From a checkpoint of a small mixture-of-experts model trained on Wikipedia: vocabulary 12256, 2 picks a token.
Below are experts of layer 8 (counted from 0) of a mixture-of-experts language model. Rows are named router (the router's row for the expert), down (a neuron's output weights, with its number) and show model dimensions 64-127. Each number is 500 + 40 x the weight over its row's rms, rounded and kept within 0 to 999. Numbers have three digits each.
Before each expert's rows: a language model's description of what the expert responds to. This comes from a sample of Wikipedia text that the model never trained on.

# expert 20
What it handles: Commas, surname pieces and years in species author citations in taxonomy lists, such as Breuning, 1951 or (Fairmaire, 1895).
router:491555507541550428449490533553508540534470520524511514551510457501516458603571455540555509534455425531543473510502517527544450587549492471550560520503480496478452452494493458504489502482485530
down0:451504466524498443519517489500490479512454494488561498470511493498450463481466479505498484479496363499505506517514546403504525576488483459456564523454505418482587495553494471522533522463505452
down1:505518427434489465548482511471471515462472493481543525515412471520480453476485510507482549534486444505448456484464515464509511509528472502472460491492462436491477483506469421487460478421444506
down2:456494486518519539520397521491459415487443469525487528490480419563449553500564519450526515476424480566436498483548523536474539478466508500434446537530511498382532451559456520532513475561607488
down3:489544503452533486404473561443496471511581424480491476510467491529494513496494495523498479499521481484522435533385539548542399482477516531531527516522467491544441492497519503485467441502518534
down4:526540506418555479534509505402509537587525494441505548483541442509484520456513559491502497443464519497520453560515472536481463506494455521491445503435452519466404502551454609440500554463496446
down5:533489543525486482451553508555565538506547475470520441497490509475482493471428488536486510491472470511506488509494487503458443479514453539496474494535437455484538533535525525469550499480467537
down6:406456516512510515556492544567512536537540500474486507583537494538489509502506524553490483531560522495501548502518538486498461543495560496433450487486541524539524503474575527533463477522524509
down7:518502478427499508456565433495526450437539605512446429474463505441465588494516494486494459475603452461527494451518472500527486424483538545558504514529527487570540517476501519478507498522498483
down8:491566389523526451546439497443436468543522523448469462471560598450548507501464537496534490492500528552422551484490499483540532472517457542452526507477467458516514575483493472459516439426538451
down9:513516522454504469576548491488483510479574535538542478463565422498537506468530476471604530508527497537484610487483513487445420470505558524523493552505499507459578466440476539484446411481497482
down10:495493508473497429514455529490573539448489563490506493467574505510560493420418517533554483462540458527474455483459550528413525485434490470519485471456507506492511392542444479545518493618540516
down11:511432520436496541521574516468476466519458500493499504499474507505504398480433588489517529499457526528479502435463443486473498474524532480521486481431546519539494486421487521512489556536444449
down12:493580498465529463494478501502460530522531508482480501473521511487408502517516445480480421548557522449560543383526441534488499606473482584551554443491477520509443461488525516493498483475466478
down13:515448475532532527494508573547455605511476455553529512564506503506525525543497498534548516537445522454519584568529485482488553495481490571534423427479500581499515484452439473507504515457512485
down14:437590424566479519468534520477526511477497450544448485443484462503534593510527477573502540534517502559500468466564492438451451575384487480531491524488547498435493474461508502475514512515492456
down15:499479473490465507528485496557484495528504529478481464540584511427368535567465527484586491575541398482532510530523528477543464583478419435440511525501459536481531540513517521556480465527479465
down16:521510571529506562547433468486504490506491392490517467547491450584562491542487528573499491474488478451538516525496438539520496466489508541481438465593536506573467498532452521491462510532555459
down17:470503459486500449465464545474536593500599550537535550536536533542480537502529426500514499497515522560476545614504519486505527537523574454520532523515514557511532471480496435489514493524503531
down18:516447533555571544504509467461461524476455457509485502486493591521533527493470540484547474496425472582507468496476540517500479515503492419517528588527460493519476486472498559499515423471503492
down19:547472531502491506498537542581480529465489472482503490479459457518526587485483432428529509397492469500476476567441561440488533447524553523516514469448468482530591515519508528556509403509515514
down20:485555530495465499427500468499465583544506463450488496438492509488511464448491548524454465429528576479380518450589536551537509509478476470490562465569471555476490469500476473547547551462437517
down21:478516502471500472525534471483562549508540517456557515503442449460466546523573466422488495560463464450487547476549479527495453453503546526568470472583471529552454595524537439473431487519460496
down22:460489474511559548454572510556433480513514529520532534534418433570523512455558583491469537510480423534490450467528443519500487535463448455522502543560494493485452486480459510578508570483512500
down23:540500494504517520528584495537555488487546433490523526502547425506496531530494496493398522475445493515619548542435441508509489467457538504509496532506504557479483466493527471614460462465581506
down24:469386604508540530523508551502479506500477541471539474501511476485549451503531529582497585475562507447502533523447515522457449564465481501610538527506515631404583515449492521554465485510525455
down25:457445492514521533467523531467544534582492503476530550460485455459501480495504519531493510434467548506522492552447505575484507500474474496548605446512500471542562534488616494444517491476578474
down26:483488499499521523472562482466535469579495515519520505505547520516568508451420521516432481524515534466492500411495462499482535515453481512494496538487492466480476471514556492560554531519499522
down27:520553523504542399477521569482483518527504506474471520451485525530548508488502577467497501492519479518502454451510516488538602450463546508510480566506438518470437524481539544503501493526461480
down28:475470487465499554526467485445560488480508420499493482508466516454529591470507392602465489497409476418486486512533485520510540548505494455436512514540505480482527504421520541521463437563453518
down29:425534518486411521543544520543516589466569497414486468476516503523461579427473485480478463499532483536491461509488532505483541499439465485551451477570479459450525444540525500460520460503530475
down30:495536440503563534552463585428492552459491490491506509472434535467482485502466447514480482508486421436470510456557443486494462469378489485546564464508483542567580465594491528485470557559516556
down31:544378470471443458514523566501521450468521502459544536470555478420400431420480510473516448477519523508575526447457426503453523549441546590466475474495477472442523517508484508462484511463544500
down32:538476549547515506565515453509490476514506515452464376457519466549490477474505524509490473547500517488432433451463438483440494490490489542499498487568479494495534495463506521489563523528476434
down33:516451481486508479511502489489479557509530447534487499522549487483415559411435469529529438505429552540554548555460450478493463429516461510454525488479505474489524489535482631422587540493506475
down34:541521453467467489501454485507497521465460536422472510478497498460530587497496472453510524516505507489503414571475461549505542523475486532478440479501468559566484444469471530421464510542583496
down35:501458544489485513450560490449563514466506528540429543447518492524476469496506471478516489443468514551491544512520454494461537619480536563522441454524502437538525471553600450546517508515526508
down36:552539493564479447453553511474526525471551516496524554467540427513476477531551553543501514482486494549555497498449463583487502495631450520487511525466480497529453543497473487602530497465484541
down37:444476476518574508555502506467512468485479472497502521451491497523547539434520540517536497492497484462557513516388592496464463468488510446464515426514483550427544499483493488513425442490465523
down38:479508515502511462495386464589525532482526510461433497478493505499481491444473472447512496477500515602518426496493487560549506463528547493488516501532574385528532492484471439543530477502605453
down39:537549527423438534554571388497606527475502441504550499559409400503524569524472480451469424427494513449469504525466463535427567458492493476505521480506581438543500468458495497462525506488531537
down40:442598527467547502532512553530562556552525528514474530530531531480472556534458468497513520608560463429450527560485524530491459552519490559554478576503503518530592531525494509559560536499512498
down41:583495492528431463522451495470535460495517473513567469470529494535497496505485511499494499541453516462505489514546449557522460435463592472520548523544512520481548452481596536509530494528463542
down42:496404512480509510504497425494489537559544512554455550487525488548469448480466438503508552536514452401497486487443457450518427488506550544516459477526515493478441408523482522526459527497490514
down43:536517542428544541513512405491564550529469523556492507492393502464525464512473503467462522534440481546484451542573430574520526528536612469551453503569506479484513496491494492518469483443517506
down44:501523516507540458458458480519596498551555510484531534480520548567478454520455512496521507484418523588494558592542522466444480529515503539581476487433467514545472441516501441522518531454552470
down45:512523518527518503432475493473465531549489461486523547524535537573482489526448488500558530449492458508516513472544507504461512473563536500493566514464440526489506505504415471551433423462443495
down46:493550405476564489510537507573550449505504546514484564560472454596454421516511477487530527482546481484538550451586488428515472492464499467455447516524542429475473546496486495401524546485495519
down47:504527439459561550485465423489473512482487496487410515423516552559558480541500514483520423508563446498446525514524491479483535515513527545477451536502424556498495441536428497484473556524566503
down48:497450530527521507498438542507492526591529539524440543497496506441499467510594494538587488531542559510466462469490532531483530482439507529554484471527522545523475513474523527516552500548469409
down49:551473509481505429580484501495568475548513521490535436522495515470517444522505485530539438505534439504496440510500471531414505499472519482522444504521452484584542484518480536505456451497456471
down50:499512472542490506448456521447541446509579550511540498509474524474483562461542534551501445487520450457496489495491536476516440526543492488542520477450467474493532473412505494452436513499450437
down51:542517476562470488499514603558463481496466548535486504521502524500511507508477548436542435547526478457551476479473559485475468553515471563435429513509552438456512501533562486493492531476523457
down52:515472529561439533509484422560479482454473482545490500529495448480466521536490554499483545536473540552506475415455542443493530521405460491555478460515515478465468552510520474463530516509475496
down53:492568460476543522525437596475530542522458463535559538486473480481448554487478506479500478533531472488536513460579467525485438550456534529505504507466490516533545482498540464500586509407559487
down54:513464348395498529430504572478474472555476544388535458559528528522570474499420461559497577503520458448489554558517503503581491523471520568456500453478459534468502441473534547448459497508518447
down55:506456483505530576423466580504454529464419486520441485530481509483538581571542456451500468533548474490449536530505484443495534497502454506532395476420556510552458411443433565544405468457547473
down56:487592534499492541548421479562503456553452488520419542539468490534495551483448518449437411474392483434500443459520456422468534495560461524454477483499548443478506530535465454485476415530455479
down57:517540564528513529538430563492635491517525499535499525548445522497513556545516496465474477477565460564538395473507514479542573540487455526527451514533476526444647497419446529522453463466478569
down58:521464493522499502439492470487433464515518552458590520527561483520473544548489461482501459524488509485499443491530541491457491472485476500532495454501547463523514462490462455452485460463426504
down59:474441537533483504519440500440515533495464559513484510524563518530565527498481525538475474482502500505492532445539506461528568421434526522492495529512494507499512505521459515530476541489533532
down60:462479586529494507487480476534501464468511461489547511522489406469430509517509544475436563431434531490435547463540528573496557502523554476463500500575460461530489491467442492483490514451490567
down61:573506545525470429484455520533589481473518496558395480537498492534553444483490506568514450506442537518489488463522495470522474517487483478551533443539488475548511424538501521499500491498514541
down62:540497529470530513491512469481493522422454533493469509482545537473512568535498518483446506585481428461473495444471475556503523435536502533511510506469448567518469548504512503493565522494504488
down63:435535516488439502526410463630607481505509524493426525487420492527461510522551495475491470454495578511484479527516480500511487561503470490496466479528545540479488522459531539469420466474497468
down64:470464501439425488542529550533623486469495585504488485516411554518488476507495480512513457543467464481520519552447462461526514546474500406476551499493483473512562472459482550485584524484493473
down65:476552558435460509558540516462489514436511552510552458561519546450486589496560511557446463455434470585528539526490472552566418600554455521554541538500511526529546488473489534561497513519473498
down66:507460439529460595457490497514478481502576526522563487543483540571434508397479517458506515535524487462530516496547483534444446514542559538450490467474463520521542525487534485496545450508431473

# expert 29
What it handles: Colons in track times, list numbers, semicolons, dashes and pipes in tracklists, credits and results tables, plus degree signs and first names like Steve.
router:549504440481533537478473523480453536526534505521457514489457528558510430568429485427535481546545517451494494525495505550544512472541589535544492473575501485500524491458513527555492579508450581
down0:513492430482424536477457491484469506483479541519460435454551531490586513464514494453515524496424482577451484495521516582482498503499461406470515567498478456505455501463570481520514490460451511
down1:489486510457445542488474468475481475480450505455510424461465446526491514444495524539464546519556509471501480620500472535574489503527489511472545511440581541536516501490512551437521463550476484
down2:552482467497481510439511516481555560561470589571473564411460507513465501483560470589527500482556478467525441443614566516543507476507514512515503502505460500511441500468497444505506479475459493
down3:460558492570498516491432503523524479504468492480481470480471489557412558483480482481460517543421439495512460568509544415532539519521579464517480508522583462548537469542491418495507493546470540
down4:554531512516459535516518481586429529498519455493470454455467479528550510489588530482524402460460499478515575522479526537463478516569526468507500471458444579488468522512480494557487496594552471
down5:485505462470476561500546503531474515495523422527475485516496500499467514547497522561437509546501478425475540486513413498462547443527562444553469495491437544541512559514525486502506534512458478
down6:555507449476574492587518384495544538540575460487483442426480526467544583520552495494493496529486499464488545522464511527488426474444522471435504479492529512536453582451504445501549504460487550
down7:478472552430510460475518504556526483523563459557545525449471509524551507565491493451542528486489528483482480444464507535516451538445554563525493486519474468557484539514525560507511582522567500
down8:538530540476559442434466468550591487495506514525513527446517459443434466471531486530486493542489518549507452506504592512508497566413581475511490530465439499439480468571519500499532578563534544
down9:453542636505494460495558590505501496466512559496492540471445491526497461498527514525479491494471460590441498531494454482462468495508454532468515557468452577545536546470521494514573588554535536
down10:504577557528462514472547541470553475480472473487468526465494384562484485578521432519515463501491478482497509513476458436483465500468587478546498504503473505536489465472524542503530436490547428
down11:492466452448510492496476502492511484517580492492475454391482485545476551526529461490543566496505518488429549429528497497497496548435458529546546467477458559526469423535474518533524507552491466
down12:468428553465546564563528445562472512531513472486457572530505496499457549518546499465485479515462525449562524512539559469598447503513492516562528542514528491588472512478519477443451526484504410
down13:525553529518480433501544480462527449560523453530463492498546509501555541518500476440490554489548446471546513535503506491439421420489560536513481482543484485501441451499436484414567482494494434
down14:549575478481534479565522575452485457532480486526444479440490456494478483466508448454514495538511465417460476502429544458499477500542536563519521402513456482546454458498458490516528543539511463
down15:511487461541565524533518481518508601561448520460499492458482510477516456543490472492539527457519568487523513490479447507528519471564488482418505538480534519525513512582547579470456505548468478
down16:523508462548505521458505458584556507482516484432506576586525485460496530518517491524533455452382452528511411522412532480499545424514461476486516525498524540495510497485514451468480487473540512
down17:566508559498521534523509498439490512569463543551567520448462483572521508455529442477523545520423556526421497472468452502527497538490513534564533525499507534584497471526456470473495505468534468
down18:559483562550517520489554516507471516470524477486455513508462511528469444466498483568452518534558524493540471438459471427518472528535485441541535555526570490548426487507490457460515531460443462
down19:530453479504507486535511451442467477456536487484461554577550451431597522557502537521479489499501488504504500476505456418502459523595526529495496488476526474474513511492583520539490463511440508
down20:461457531518468557511520449439522481557478477537522546501448461436543615490509565470504536457525524470489508488450545474511521400486487495522446494498546410535460520494456517478490516521521481
down21:404508534542440507479456538524487436514509514497537506508384518447503558530510467506453505602539471438502464448494507532523558472510473396527576478545486476573476471518505501469446479498481577
down22:482446495503483465472447561493514494550519479505497466447511544453511488429492500531499522500514470465516501489460518451466498473493505579528530474533491506498492494611559469460510485530467517
down23:503406453510513555550490591534501532467465526543443504568555496474508545546487438513521462482509547545506508473565490558548504472560530487599473548429482510474514414478534485497553511497528462
down24:530565474519485464527509439532541480500449499503530585465493490455485489492482513482523528526541484468515535468484444410536540474535522533488497585570569662511498529465440482505494462497594488
down25:407428490491491483506540528518484438517523471495512499490494519492617458545519440487527499547506467504584536455484491507523519508476482520466485442527543513524488453570577469482532435494488442
down26:477431504606487498573500501424473506455512570525478451468554499504463496426510483552555412579494505505559478455542468505461555493488482454494469450458567455437526505503509536521432444463477506
down27:485544500499533473560540496555476535473516467467505494515463526409533491482477405466473459463543488470470592531520490523473452448533485464563490493408460474531523465528519517450432551543486448
down28:533504527515471532530476589557516554452442470526521539526421508496517513571501507438427443452481465448498474496554500449446510491468479497438497461522466440509587499520480513504573509521569416
down29:451428520457432516516540467574530484614487481491552524487384466526547561565539520477429551546448484517483498451476526538499540554497519505512511497458473559511491542603550512514543561505499520
down30:521581407498566507550502488437480478478473533563480517553478470478519547575512527540475589522583549504523483549505433553486489524424469502455512384528551439453459472497511496552480486528512491
down31:433524496501504512500470460551529468532447424513478486491501469474606517511463519476454525494600502514477461490516502490461545481483542585453524476513479485528431510486588407524492519546515464
down32:478491488475499561473478550481466561523538546542490486579503468470515534535435529503479459527495501538602517545508469495504520496495503512450514472504588495534483398537467463440478496526526510
down33:552481508540473465526498472550625554485428539468541494478465471555451535456506506392506573513460538475507539444483535597509479510561530490532514509509437417558467428464482553534564488495554498
down34:531462590483490473525481490503529425506426451538533492442464432556466533527521426559458469576531563467562497554563470448501512486554568454560578534430535494520505487442521451516500534556485439
down35:510456510515464469447499443500492503564495420523563502421444477453469527599503438502511460458458441437477519454505520455501472541508519543469428508456520534497487434427523453480540554493536444
down36:461502531459494552491480533475468542458507464474445507490529514508577442501534569477512551439516417477479548562513510564435476509458482434470498481478448497515477518512486530545432507504537524
down37:531545493503479544475501542533558555533455479467455493481514524468538440539474490442522506496480527487486453423499505506515501529498539484414477489544496431444496537473536489436520487528483532
down38:521487443590508541530583460450473482467465445489518360569498515496476486521517553466456483509493579540475494557496445577554527574501453488415489519519541507483527554526513520498490515496472507
down39:462560438577490456448465485525475471565486548505482529488490529465477480486536487422593537444427461486456500460493481605521463472512504476455447491479523535532533477500494495495484485530554475
down40:539560509533499484484516431404435436504496423503433493504461506517541527506461530495498539560494459534471453562459468482457499504486530476460533402503644517502458479533493441419475490544505496
down41:488510596506501533463505516499426537557572523481460533458488538431550514518560514441493446529514491500437522457495497530527471490444493532548502475508504486507485541433501562482572532457401465
down42:575475520494422489518484496584556438554463483497512568497504539581562517516445494478491477450539537555486506482488505623514565500517550503537472459425526498511516520500563552481482549560450474
down43:600473432490516529479506522453517533542455559498496482534482555548473505475460422555525480530479441527479554458506495530436471515560459506529455516466522430500536501488508469451463491539557495
down44:466534409475609504511460460553477536513466527497574514468541526542583453495491515533495521538498490464481446529562539498540510471419528481561494559482424497428412584549518488480520530480494511
down45:508474469486546463579467556445506446484534428561499462463438549421458550540436578530485484440526503489513461585546474466499490474585595430507451507489517470495486505536536494530485470441535455
down46:545471475455461491534539481527532515498496492483492485537524499509506451563508490506485434507520502494493497458457446388518488437478552484557510444540564528580490518490476566464515525524474397
down47:517494497525468564512470499506457500528509584508488548472494523508500504494488462487467364544571427495509528540442410537515470488470486555532460514512482476460490527492498501456517493507501482
down48:533438495480490509543466464429486487487450475466505510499501555529502552466532507519498479479549500500528541488509525467539509578534510482496479457519589430555548488503518537503456523479489526
down49:461486473470460492528527497513554445511537509489480478524406499469572532485523520491476416531558523526509478527509435544519435514535529533472436496568536466587480562519558449425542528547475468
down50:531521475547513528486505477492467540518524469533478556487471487564531490523475519518584530447498522485470502536506503512492500492503417489502508471494556538567589564538558534583461557471566449
down51:512511487536481523491460500512559505515522471499511440521463508460467548476449538557470555479537481514496458495522473539479459492540515484451452457479465466568538572556518466496445562509477464
down52:495472505516490458493497504495531506539514561543474548548495561486556512482469492509477556456501518444443526466469469503474533478472495535462477564557429517484540535541435590548510477462432544
down53:466485463446479556524523544527525452478470494534576504461502481524441477464526471459532494387501479466474449485451525504504516552518499532525502497488503599475468478484502469405583455518480558
down54:514555544507505530509514575568438473437498417456487470478514509501566484516516522470442438454474505485427570500582447404505508592456466533497541552507482470516447571431420520506528437559561471
down55:478453565522487419509517481549541471448465517506546446501547464515476513495518549510490395595469488496444471449567522461539440507584457516501471538488466476446566501531550394543526495487460572
down56:464555507497518511486503555406464473524516426539469526524524480518564577558496509538515550508571507478465512514578554503496477526491482539488448554490561487431346520465514526511499487473526585
down57:524436487519581492509521465491451478446497470498527437575498490557547434464514476516503452540501485548457507472472520522490454480510464472455527511477470456532473484533518539507582538439566463
down58:550503519568517520490511498508531528521589523552513475539528466456603533522493524517535518532484460482469507527471477549477501531524549511425484538510542469482490439591517495496532489476469479
down59:456475544539372552490414481528477471611528549499532448444532505466495524548560448527468503554495592590532533471512527412487560508525471536474518485491488527466515464493528480494430503448394467
down60:529470569597521479464416559504523513522544516516535479546474512548511495437565501514432543500527485543551547430494416593530598488474463524457394523515432520521493498465457471464518488499474447
down61:454504433481565557465425543540450502498517481521452533561517482578502489516473468568482543512528481503556498507534523492520460533571474529449509536524568448511439537509506498432489531521535550
down62:507450499517578534537468507494480452477486493492476506528559548516496471503427511485425502475486469477488498519433466504455491492484442483403549507512520486465478478440526414491575544510532508
down63:458492483539475537503450530508391504531494588530529438512503463455499524455469579540463469463523492576460530514489501502548472559446556506565533505527429537506506499548465471508476444516547564
down64:461485444548472538489444458429520554467508509498453476552509524525522518438517514488444599519526472522600353532519457484481412572474468485516476489481547575498489491521527494465559500507480509
down65:495469437441523492531479534573428460566534489520581533468487496489539495495525516553503480480496531448513518546464552436506529504543516467481504463459456519458512556474532458474534440517578516
down66:544544537567554505507584502540528493554526373471494526492498532569527512467437493532433531468468551487497523487478519510505484447504468520485473418520518548526575489503550473486571532543482505

# expert 8
What it handles: Percent signs and numbers in census, election and demographic statistics, such as 83.1%, households, median, majority, votes.
router:545525498507497476515340507487478554582512536513430542489543512566448500510411480483481475508548510513535451491531523490507473486486544483528489444508506501507544451482558466550582514476445525
down0:438495503496445498491501498508514560498453434468512572560511475601466542470511596458460416471494506497558549421498517450526482533456499505446496473564541498480520455483486584586469508509496471
down1:463459535533488590506445426519535535505472466512400541483543446460565542538491512525565387512458476478414479516450484491527537431465456568450500504537547511458505508469471475512505546494403561
down2:534488490526431488422472566521482487483444474562513500508483528461427500519525484470444468459535462476498504456517505446537557552501444496467537559523523458544516490571525456539468425515458501
down3:494563472537489532565480517436463521476554579475568528479495485478495476516510575477458495536497471516362478539494477502470479532564523427493536543499532504495491525474474474562514472504422498
down4:481468452468572424487556517512569536429528490471558504432527525528468497517456505481454486475477508474556431491478440473486527573524527421486472497582427528466526471441494539479506564539489502
down5:449465505563445505489525518502480471466566401493472420509451494586475497489432490500552487533571500508506441417425464438485482444469491615501435487501452453491495498487544432407520508467516482
down6:501565585537488556515508476482573470465439507507514439466528526472533547493481524490504482467520504482492491484553569479489553447468530471450547463490508527457551425463571496511539538565519511
down7:541528523494494498449489469509566506471509460506516547463512537488535495515465484497540548502466466537472506494565484455539486523416486475511525548541501525517545482505506515519549534592472556
down8:502449483433472487525527495504421590467472532540513462508511575475505541430543516447388520575514507519475528498561467501464521583529508511506429488539498630441413509496495524515568561519503507
down9:509448422519539436471514429471536578537532467539513465472499540459536544490488577494502577464507495563502474538516453551446512496449509481534555609443484469506433507516457506522532465492495532
down10:535546433482525413456471532480516474497461562436456473445480561512555560458456480532496510486529451446517428509444461488482510567455515492499496510479479475514552515571493479491486459518465493
down11:473478464514512487501514447580465492475544480507425513504504467554471585490462527538526468557502570593529449538581488496501435504538495495453453492498426518599531519523568503453526539550501454
down12:443498357537516478463529494462507573528480453476543503497420560508517466451550439493606519505458481532502434499482430517476461475469562564440455453495498500493498515436560515515552498491449459
down13:570555456471471571478514509479458485553543561415529470500533508515541517501560502494521506491542430417423546472435496490450484485449476523473563506453485570486494463522500529510555516493505548
down14:468493469556404499535409558492477527516505505482465490454541471437494567523492480488496507493502512440468530569578425573447556515496545479477515460488471500405501563530486518485475549525446524
down15:515490481539542492504487550496568529527479494506498523484509548447524468563477495532407564439499518519541451518492501488443592517501495442490529504488476490509576509496538461550453511486469511
down16:513579458523543502472505486500481586509443528541572491463548481500518493452546526520494498527480560469452529530487567554489454583509499487508461452459477483498515548515549509529544501547542482
down17:497491532414498484519522529504550487503500510588514440531515514461521534454505480452560485494419513485510517475487541487528552508416461483490467554461479490497480484502528473472483473500559517
down18:519490458434483546493493477524476519510556490513515502495530572504536552516540510485532386484494477534535613433425526447529478554487428494561549514526427489491484468598517510471467488552476443
down19:494506574523475472460464486441502527500429485472499513463508451541510488497509518427468500542447450520558464460434472514541506431515589415491508478556536459439458404521498475562487591547534428
down20:462507573416517469545517446531553449528470523467527488480429435465498542545490547454539413448486502496549573517505528491558435476420446547447472494460516524525540514494441497524482466488518487
down21:436495521463506498488508439514498457503526472498461424524466526498505519502440490510559431435539540509483518491481491508569452446552533535525520562569588483547510502533443476423524503474544526
down22:532528506495482489504517521516563502517447471476578459533520533486530489523524499520462534522536431400405503479524493478406502541470464450481581508531474443447462578529437483543469493474530452
down23:551484500501488415523429488497579484429471547444538492448489501519506502508467554531541470460520487505480477509460584450553522510585500501523478458566596514553534536461484463529515587516563497
down24:434487535492517521502442496506508452481450494461503547489507533471553497515545478503514501538452495519498523460497478429456472617564477495544520508466481574498538549455466510540537476546447528
down25:498482470541561465501553505579559509556574478480460536481390513510526589501527500527488468535517418503543509528426471532531548455513513500535533587447516581486485549505409467485479520568487422
down26:571502435518426491485515522478484511547508452520506512427535529401549478478488468516456438537461462433524505495562487543521495495453485521503514470477511517529526508515568489546531485507494469
down27:490559502488425423482483491614512425493538513501479491523469584421485533580497537467504477488396520466460447517455530534496543437496450485511552502483544485501452493484457502487518524543451545
down28:459499543514451514543443545519544505505482516576491453554466514510507525546506475520493458482447486429475524431445550428587502480459493457556515440509437466500567419469499535542503530471486508
down29:584439468497511548518493520535500517436478455455480509487595509505556512478488522491561504483542470547487467517556567510566496407571511487490536483445488451562552537534512577501428515468577488
down30:482517538422490486508488528548485458485556519490525467540445488477506508472542490476535499425516502481486516548488535545445496509531469457595464467548448550505494481513595472560520493501475507
down31:417540503507511520481493527522414517484466530476451515483512474475562529543452472519581523577448447480503530506568549529464515430422516574494587459461507456481558450515462569517505626506446597
down32:407567517509497525470472542512500449510591522555605506482550533481473457477507476522491545510465546554529490521518508423509475484468499519514505564511548465521455516508470540512544531485434521
down33:480465509538557480508539510544447542506553515474531486447498447509559553541520532486563465544502501491470520496560517545518459551473511450568507517468502526518561562501475580491526501470499517
down34:442495496478487553495568486528484474575489486537530480571489491480408521531470465538559566530476493502548542546435509468492532507513510523595524493437527459533530455515554466489499435505499412
down35:487492550468546521402504446522461537452511474510486498527522530517539558459558470466508506548451509569495437460506562572538592468541428485451455484549480516486532458572472519486547516544472413
down36:509430522472524522512521479486479487498507516406547523479524481509514515397515531497482516508467557550500490545490530515544537483443504546429551524466486513453424464568429508507516577529566521
down37:491462505501437434506547574479494529450519527507523467521559524534513507469493559532437444468512538517534377464497405500514472500592462495465461574539424560537505511443505464473506437511555462
down38:536449474560552496496482462485578509504501434450554506580500540516541542548490478467497486475561534524492515466530554523487537462562564419518477507570509492512480491518434465488592510530430539
down39:412497437511485514560478536399537479594461549523534520467609496480417526481500528495567482461499493503465459542529484547504485461452481569573486464510388486469485527515513485496478454479432540
down40:540530540466552540455467518438485531465415525535564551562464434525458537480526559472469474526526505458522461479463505572477550563467476586564507556502552438494513492513538510463549491474612441
down41:509476477576463527468509502504509517530520478526527546514479493547492499521512449523491480482560508500507495542607474422512590583541481498492474524570439474546454520556533500492438497458491534
down42:529592490449499521534563481547451496523582489536472453417484531469483460488511507541495577538459492442506453479495527574449486480498518490520550466566562439462481499476484497518483484546516488
down43:475438512512575481576433503460546495547535586459491421532492557504570455494503547462402471469509489510518453480481473552443513515469564511511544535455458510511567487492508502495533506518494451
down44:515530587495538460465485527499579469444430492450484504506509454446484534467490496551471481550496500492515447412490555499488536468498530465553509528557513522485569517520496518551572507492483516
down45:559524554534504505511534433467453493475485510486544475440494554512486429476504451541542582501474467558482576617472408437528456476521551525553466478479462543446517592456457448519476508469539516
down46:478481482480525453469556449517512482552513508491480559455559531546439443506594558459546553512495503503515459537534479560532447403523414485449515490556468586479508482534492526486541501505513442
down47:452454461498538466505512517520474553508555485547493450495479502560506487473490486494376550470496471632456541511503480484526492543487493511378489551487489442545502489454493485574513438402545484
down48:451440408522576483453524504517436500528506479484476456578544447548494451529443500509561469439513520587480439485503531503450514482472465524523453557505592533444530562524474501522496474468512529
down49:461528483515542465478590484472500453503454559518447522504551488544423506527479535442535463473523485432513528473489513526468497505523423537466458526482554462446443510592540557456502511579470387
down50:491531511516531492524472440476524473512514521439479455551482534505539535425474502570426435508478576520516438494405470521467461505583488419479513492491578504451522510512527459513440614496506519
down51:485509479503507514535567472505496494468480413527483488483530413471566541512543533501430457553535584523545496493549528537511523484512439449440439523447523459594454462529509503507479512539563485
down52:452491506483534474488495517514529497476517558473539465438545606467550459554523528506480536483445540528456462525433492524482533539507469457480511548531437506539497546482543494455489484533575487
down53:494511474555505459447514443522460547506517510484475525480440456468540577551475477480506517509504476482508521483547479459485528505503429476487500424529561542466547489431559563559579496471441508
down54:411468509484500526510497502483483493539504525467493470527519508487487446512498481494534475494529551507461434516491454491545566511577461417486537471494556474437513513491485537536450411511516590
down55:506428444508424528494492493470520547489417525566465555521452521509536508461550504447487463453557430534580468486480501468465522520521524510490523519537477447542484564414465488469499486432463522
down56:490495525510456483514545509542514515438524504482496435525409502514533416529558529504481574530485513455478486539510485477571526471506531457429543530539509541477457463459531525574515453468464577
down57:473496474490554525478492520453512514546471529501449515566437423501485521482475472533459519471531502487552458459488540583516472450494550517467548498468567516591519446477455619541499502545521502
down58:552465444463485493497502431536471480496464498497552481547470519465458514472500469506500425475461537439460509487475488478509475565527517433453498487472532439547499489505507456444560468508479502
down59:540436444520402412469521486463536497529575504431462486476497507513430500486492484502509453470563521537511556507497608558457465466487515515481503450465474490515464480496518502499444472473458530
down60:445521480518506522605436499452485509467527470504541564494500539564536507515502562514473479497501492530536495512455493506513507457523510591527490516494524481467519502552464476490592546497435499
down61:532475542458501566501497446484465484564491519486475514507489494468583495508501533492488561471519557477473438502516432534454523531549513462444405520516501585564458567447521544565557491510472519
down62:483468447433488483513518449496508519495468447539556474520414463491477483463485434472512475537493529537472499525491498445548447464538460399530502506532579556534537540503499482472524468544555398
down63:462525491537524504545578543530562536471520463495541541507499477519470524573488523568492434493509518466511508585515486506452503443486442572518493453534529533466447504529554424492521548463543507
down64:523517594497456523624521582538512475504497556481490501529448517540449509461480547519461478442524481524460423462476468438539515446547511492512522437577509580485508599560445561460472437536442403
down65:521507454512432455510453536510592478448508452532506457449491429520480497450444456492483491549455452505543545459507540521462468515464567448525543502502465457536516530496488576452490494481525501
down66:492458567529546524424501545485525458520506435535572512554439495491506575452509507561462539483548507481555466554507528512488498537575526517458495453485541508496536610472515550443468513483577516